From a checkpoint of a small mixture-of-experts model trained on Wikipedia.
Size: 9 layers, width 256, vocabulary 14637.
Experts: 128 squared ReLU neurons an expert, 4 picks a token, a softmax router.
Below are experts of layer 6 (counted from 0) of a mixture-of-experts language model. Rows are named router (the router's row for the expert), up (a neuron's input weights, with its number) and show model dimensions 0-255. Each number is 128 + 32 x the weight over its row's rms, rounded and kept within 0 to 255. Numbers have three digits each.
Before each expert's rows: "comes after" lists some tokens at least twice as common just before its tokens as in all text; "gets" lists some tokens that make up at least twice as much of what it gets as of all text. This comes from a sample of Wikipedia text that the model never trained on. Tokens count by the router's weight.

# expert 35
comes after: ")", "\n", " information", " classification", ";", " Animalia"
gets: "\n", " /", " Clade", " Location", "\n   ", " runner"
router:193116119146088172106128114113116085169147108155151108151127083142140179070068092115166096137061146187185144101137166145092114146124066175153169120150162127141195179148132089130105137159146106163081152128125137115136115116146185134136128122125149173096123096127099112137122062191125118113128170153136156153132095125113111109092107105194149164171182126155142096090093088192101129126085116178147085203108124142139080127122121158138171108130121169129181165122124101143149116084093166161128179180140154163093112138157119148117090079129125143095101161150144081143100203109105091085148094107116153156103173175173158109143120109069098117152106097114141201103093120167135124120149148040132192184062148142145175168101188108135150166157163175104122192184097101159110125169124147
up0:155182168124140129115157095101130154119155110105128121065132148137145116105121139149139138145129134156152077130102154179113122107102103177089142181136150085172113109112139150127060114152106143114146142107166108126125145124113131099140165159093163144067168024145165139141146078085120129129113162192122095122137111135143121132145104113065116110098098130143075130105144085100122190133126183148094160094150126138084171135084146137148189095116099134134138167108157085115153181094097128135109114212113173115049173080132122094142116051116003186129145136106118144109125163071155097125066179171166106102068101152101157143136083089072122046091103044136149144169137173120156142141112089126134087102096084158136042145147104120170113103126084123133122109173112156121128128158165140
up1:146071145106142149107117115147066115130115094120108172093155116112138109187136187096160131170161159123141136091097091194148166156104147069160101149095073115125165180166140159124092125068114068160175132111090119176114120100124172138101080156140178159160067146111132119125106155142149085173094165111184101126102166162113126169104103136100118152174131102136104119091094109130125109128089138147059111120159112141209150078146147105089081176102146085120133118163131115117126143152143112168153199141185099111185148111157133175083204102145144086179092107161127112180111155145146183100095128138163149154076152124135167058144159150135130152099147048134158090058076160102109189149194114074138077138084143120154148127145173100141109105163050122117097136138131104124164164149155115
up2:169126093099142158169129128137129108133079121143136071165070153145134172161104068118114129170159169196127097105158141163111137113136138063103188068155152171088187129119133173144178106132095176162099132141128100087160112143101179128157199092137116164120113117105135143102130111151128095174175127199152255125170135116123116058079122108097132100101134091127128075154171113111105142150160159074084120140156130122081137133114167176195167131074058117105154108109141109129125134154115142126113132143113117169129176105101118107125083144119168128109153107128175148132176112123128034122110130143049091123114130097124164136126120090102130136109143166134109139108104113107154186191068103156165123116165106163110180122153125152103115140203147192157124184118113218156170126119138150
up3:140159078215120107159172116121109148137178108139098132160088155107149127136177105147143144140022117121140170124099146185126108136122103071100144112189129123130103127106106149165160133135136134102158150114155092116141125129128186114182079155110103150137114093143058112132148158163112097126153091166148144154166152128114092104157048137172114144116094163108126158167149053084119166128040126188106106060124126111141096118125114154148134113165072123146166126149087104088133103119128170102105193113122141069092119160165137101133146149136167174134104106169148127111158120116136076118216134101103160128130125140110126108122143102108099119176090084111082181046129159058121161197114117066142189103127069131158122124154199154145139122172189095116119120167199105194117139149086098
up4:148135138132104125046095114095147143125160120129207082098137085165170116093087128119129131124141166116120103111161044086074149105120072117137096155141172197144128137154093141079104170166115155197169118111130130143113116126132090121174206099101113144121176130101114145111107105148149119118122102180091109097109165144129106125181187157125178111065167169176109161121118098172068146108123100138137076109156142106113113155141108124137188168139222128117114107122137166157101125160151154155113164102108090137105155127139105097096093060143117128132142099212109079093141133156152120162148112179089043144134121173115087109116120143104169141138165076122129140075147123214126107084177135137106255107092079107178087132146180124163121144123090148132137134103149101153115143139129098
up5:150121129133113112156104136127123077116133084141168108091077141138172131132120101110123159110158106148138145118122113101110084121137135052149151057173100191142078156117113147086154154167091140121106131101196146140090106109133154130121082125152097186147097156155109128127121160081135142091141090104196131120164106110153143068066118140162081136142182130138112156102148000076124147132100125125096062159126149086081137129145122125118147168138086110140158113126077080076130151104105098112187180103166159075087102147069148095042047122120150078119101088136153088150147142136078073160168134173146140076065110136114060114094119135134110153128135131055094134084134074150121131133128136090098106084146099146139146132139113158025157089097150132146119167124188158145128162164143135
up6:092145059165150137071140142080114060108143117102131122073079106104152096140136128123126093172129129135116138116110148186068134127110123149183123136187159143127130153181134090152154131165107134112167159121147161137096101126149127150175086117126094144140120118139106131101110133149133146143143064210202160035125112144128128165142109137142077178117047125115103166053105118128155118141089098131186111100169123127110137138162134090225136169164103104140123118120122075119140122123061144149179164135124156141109151140135124092046117151200075116166116073216121142147125121113083091124169118173165192089092113153131086152127146107123161147140123079159129092119107119138101063153122135169115139137059091148086155129143192141085163102125120164147087134133167124204188153172162127

# expert 110
comes after: "\n", "==", " ==", "===", " ===", "===="
gets: "\n", " \"", " †", " species", "\n\n", " beetle"
router:177121135150094144073154127118163118173127139142144110150092114160127139077066064097197073161096143155143158115142154147095085117109063160151178136125155158141159151178141106125122163171160121150086149157061125168199084153141162179140140095123122142107088072117112063140155090190133115090127160130110174146094115086097115113093112099169121179177174120182171090129091100177090129099107111171120104167097160160134074166079144166163148097123133166111172177180119096158167109095101163130117162137141152152109128096157118156102088100166152133067090176170120113160082175109103117088168105128076156163072151139155169076177128095089104127145151061106130184101135107170120104082149168120138158167093144103151151176089161109150121154150167170140099163167100127145084088152140151
up0:207107156133060167167143113144147140102189108126131117150128128139134165085136100102162111142077116153122089164094224112134116127129141136208192139096122104156126069128105075142132202122095154146117139118123097173077073137152130127171145127129089162089131115122128090132147100126098077104111104162183170074114138147133096093128131088065125104180112142167187183119171165098128100152093169114129071153108062131156116107166118157074188159145173104114108170075131141109102137140142111101108116186144115113142082119172096094142131177137096068097117135093122143144158145188102127117110100136136083145078142112119113163162138150123061095160191174123137110106197143130150161097109174159106121152121112132131133157188100111125132092102153127146087136106164127097189207186137217
up1:170136102121153108088137126152061144142112113130128116113212112103154159132125165115143137087177131166109090145126147110176071155128092131156087118117110128166110102133155116121088104159132119194114142163130118107134141073146131185132152090116093134103163142114101143093170140105149099108078080109113127163148158061101100148129134126171099184127159047038138156098168126139124108151155134159130128126167108124085091198126092109211173154134173159150116103139140154117141163119111123135076120171116119119067157077110124161080150103159135074139080124101157106103045100080146112079128165160172161153125073090165165070082138154118108141180123019239129135122113089130148081162083072163147126131118129130127122122143112109148118142161150140129134181151171117137121126120225101
up2:112139159190119160145145123104082078122083114122126140116211112125138106071131143168182106119134147180111142142120177148192050149175130176102117128102167160189142143154150099121135141131175111173091145123117169196102114094129138180174165109068182128133113152144110098091094086163138061071082161131104114103131122141117126113180114077158104109102194158151166130161094079170116099147118120161109142152159127122137089114120121132200107144144046128135097117126143115112119143220146118101144122162105099130136102074183115127163153114104107099122112138124132116140115149108156163171127132158149133145121155123126131000110138141104099118121140138174133089063111166134122109142185139132143116118070156046159123194147122106145075161166075131101093191080148074127153095141077160
up3:173141174131133136097131160138069161160110143152137133153115112113093101169107125101117093147138139096155123131160142114126111071127136110165185120178151107076154147164153101103155240153182153093145126084116171131118118150143120123193169137146134163123087132154158132116153126153147099129157072172171124183104117130109137122116131132120143220216117092145078166141146162154052160125180172143181187093133057142124121142102119065118136097097178108093103125064141108091122091082105142126138172164126146093120176094125148083147118128185143115124155156141109132129130112145122162146116097152157084138126115124105130122117153133148185129100158111161128110110200119180123252152092225120124093119121188114103130084064158090126148173094103114148119189098106114072098095107127139
up4:141137206086131157056119133139131155108090163139124171153083139125126127069127147155117138235063137106129149110159148091099133115116153172149066113144093158165124159159104175152100094138136119178079129092168128179222166079161130171147100102158161073081108105124142089120087123192133133132124097111096128174108162129135103160135100093170129160105113159103167131140139094174092110160151059096112094111065168137070075144105121139157114137151140073098143088087128105096099085173142112102148088130115071168095144126056145147121070165159154155087172124109143123096157190118122107173099139119136120121149093127133166174166104124052150155159179204204099141132165181128102093117100066098164141114134131123113126152100150183152155117115130098123068114104134143126110128115129127
up5:153152112136167133109144154157103146201102169115108142143175133132133095140107151140129174120129115121123136157156236171139127112183154093116135113112097112124135081162124087126143094075117133140109097117124115066113092176144127159169117140065126140078154062094110122120085117120145115128035068120109104131134112100108158180083082122120128138099142086072164086154178168113147165161125127119144134128103159110172086107132128170214065154066138108104182192145117112129117156214104114098078102076152126106186071109128153165151100111118114130147126076082142112149148068073105172159128064096127113202102107112166105106142133156167129091088134181135071120119070148182116160121147164123113125152148149105137152127106131116128148093139093098059156101129069099108112128169065184
up6:192117174112127145069134138139171142159155072129099108184137103142116156155180090144116046153099160071176161133116110118084185193112148167159196094179143113107158085128134127162090113105118091124133109119069076131190156140164065168177062136118140112140118133130100082116133111149139133169153127139124128129086110045130090053159171112109140142167161120139143039183158162165123126137105075198136173124126155128090102104127143171179063157146134181143117150113131150094111128185175118156076105086128139114151163118156157103155130143206139144147131126151129131078122159166074154160094128121060056165093120116143160115134074101106129138145135141119098105148128158126146132109088092133101103126147129127132149122112095146102154087143160197046108112149060117162115150138115123

# expert 223
comes after: " |", ".", "|---|---|---|---|---|---|", "|---|---|---|---|---|", "|---|---|---|---|", "|---|---|---|"
gets: "\n", "==", " moved", " came", " went", " voyage"
router:166095108170096155125138144058144110176123137189186074171099120125131119073082115103172096176094157162161132128189153177112073123122109173162168122163162126127182152174150091145100157169170108150099122133060147135123100155153131121117169068051158135063131114113105095145138105143163147107157163158118163129127119097125140112095105098132157153145159080139185071089106078167099171118111105150121117165093138131159107131136133153134170096115127168130194145169078111155178082107115148157133198146145134155107155107157101160086087110174151188106094160164141109147100163101110152081129125105134144160100152147186155100148093114076087110152126066090129168086086096171122134126189145071150138172124135102138140152075180107155107134148134167111118206152072085178097141200107124
up0:137146137114118151101075147105141141167122122155140093144099105156125167150132154109154160112071135100084154106152126074128115100120108200139153092109117157160141084105157104114101111104149123183116128121127101109170112146153195145173127088101150128104109077159127095201180121137138103145185113136127202157117076127089121158153117118148126174114152149102146079120161149124130145119066085174070112189070187147177133217087151103138132110145105144079164110121120117186113086124124127099095106126204194149123169101170146111179129097143126113118086098152139147125143195134104072121146081062068182129141173170180137072129111109114110108163096112069120177114131157163115076169145152095093173112078158108142203153100090110141064141129152147138058139184134165097138096170176128
up1:160173159108099131138121125101112100167131104146134156076132132065099123177092099154068112101172182174172126136143184118115169106187068108123117131116103110145113130094148124178111106157200158140182145125135095145114122154110137106093146076129169152158059178070191086194115131127134098149125162070118116114132152167137192108061096170121102093075141113171106165054138097169141175154134095087168104099186172109080117115098102138156102101179122163126125135186165109106157183181130130144184116116123118086128049089058108123105145084142195138139113137117113155128135130095132106048124152124115129129126113137203153158131122104099111126164096166128167184147100161180150173129184145124138153127057127110188120132149132148120087177125142113149159106119125114121094161170083093
up2:125114151154069168123140127167092122119094125166197199139129128159128115162178145138194102175185129155152164163078122142066117128124132078117101169103178177128137155097125089145088131177108134144091129205101167188137128064124152194111094147127195163118092094169086094129126150181124122095108110104146113107127107139113136155094131118074163124132163128078078166110138114058146151153125112126114144204116134098090126126124167183093086141153148103113080144115106050106146141182144116105132074160172098151147112032172149078161135133115142079147101126126110086194143180120119145089136130159151111126139126111132080125117114150141083087117151149094124145100104153108126082146145111159075090140129144091179133167176172132162094116103086119162087127160124141087177148141045198
up3:152142135091104162160120110095094103139133135141160160103110118112145158162145111163164147145158172198094137149038142206170110161112191064102105110094058126134205144166144118173136087157134096157132129172105139127098127137101180153164109104160165141103130127163100079101070121217117083140177159140150120095120125167114134138122051138130165138112137159153096147175148057197106165150089106115163143124099137121183112124126094178169146147153067100121099108120103050105147122135137120132114138183132089153142118098138105184153187136148168085139103117152124119141167136093140130156109078113055102152098124136139084100132147135151141105125129106082077137068125178129134173166167138156064138117115141109123094143139175120148056106132108115137152153126101128140170202225083169
up4:133161087104169110133142120211160172151087125182149147209126140126145139156082149159104113140113122148103115111133158128120145171124166133134089137149117141096122094078120143114092104146080115119158111100121135164110155084120109102151134203125120175095058102086140136109113102103147144049093068115131085136123074110124102164110096116096078173126130117122106184082138153071125111117177113133083103148110115134113054104135182131063160145133160157130169154124104090116110121131085121119110059144136110163167164075099146135135146126099133096115139116097140108168133160164149120121137149095183167118061071035122051167130148087098157121142171147159133136082145091153130200174177169066215140179128067132135147106096163106138128096119140129053116177161148159110117142050154156
up5:152102160207101170067145082077105150159149105202115123144084103125132176143154136080186157193150110150158115138099119231080138144081107141120126191162079124136152165131115145147165121158106187088104137130145096118113126193149086117096165109146136159093128126130078135154160107128076165131140121146131107122123172146164188099151101125114195118164116118148112129119151187136161194104105143122134107190078130115176106123125073153069153112129174221140151163152101158178150160111129116173084168177105147105079205136151137118136171132130098139181131081163108134094148128101097133116099126117139081148072135122118095117136066157098130126118109113091141136151121134077105117151133099104131138117136093112136125104210171091168114135110152186126168166133039134157145174169177102
up6:159144101114165123133114082134106145149173120179116131129140132151118132092126084106136112090142151089136111096151116112108141120118157138102174121178114192100162147151119176104100101134220127151150125097158105114148159205098116115155094073099123086113110112142156158127134132183219098120198154166117120113122137139086103124139116049163074103099117042152083100163114167184136093113114050230117049101085125144145041113125130129109158081127095104130135111187146122141095103087080123071140135096116204153072088126074138133136104092107154121099140070093132140106121120125132126100102118133099145166122117107116172154131127138021130102171153149096150137084107130115135172166211119103085128119056128094148122083108143112118151120110137126090111136082119097142116159092154106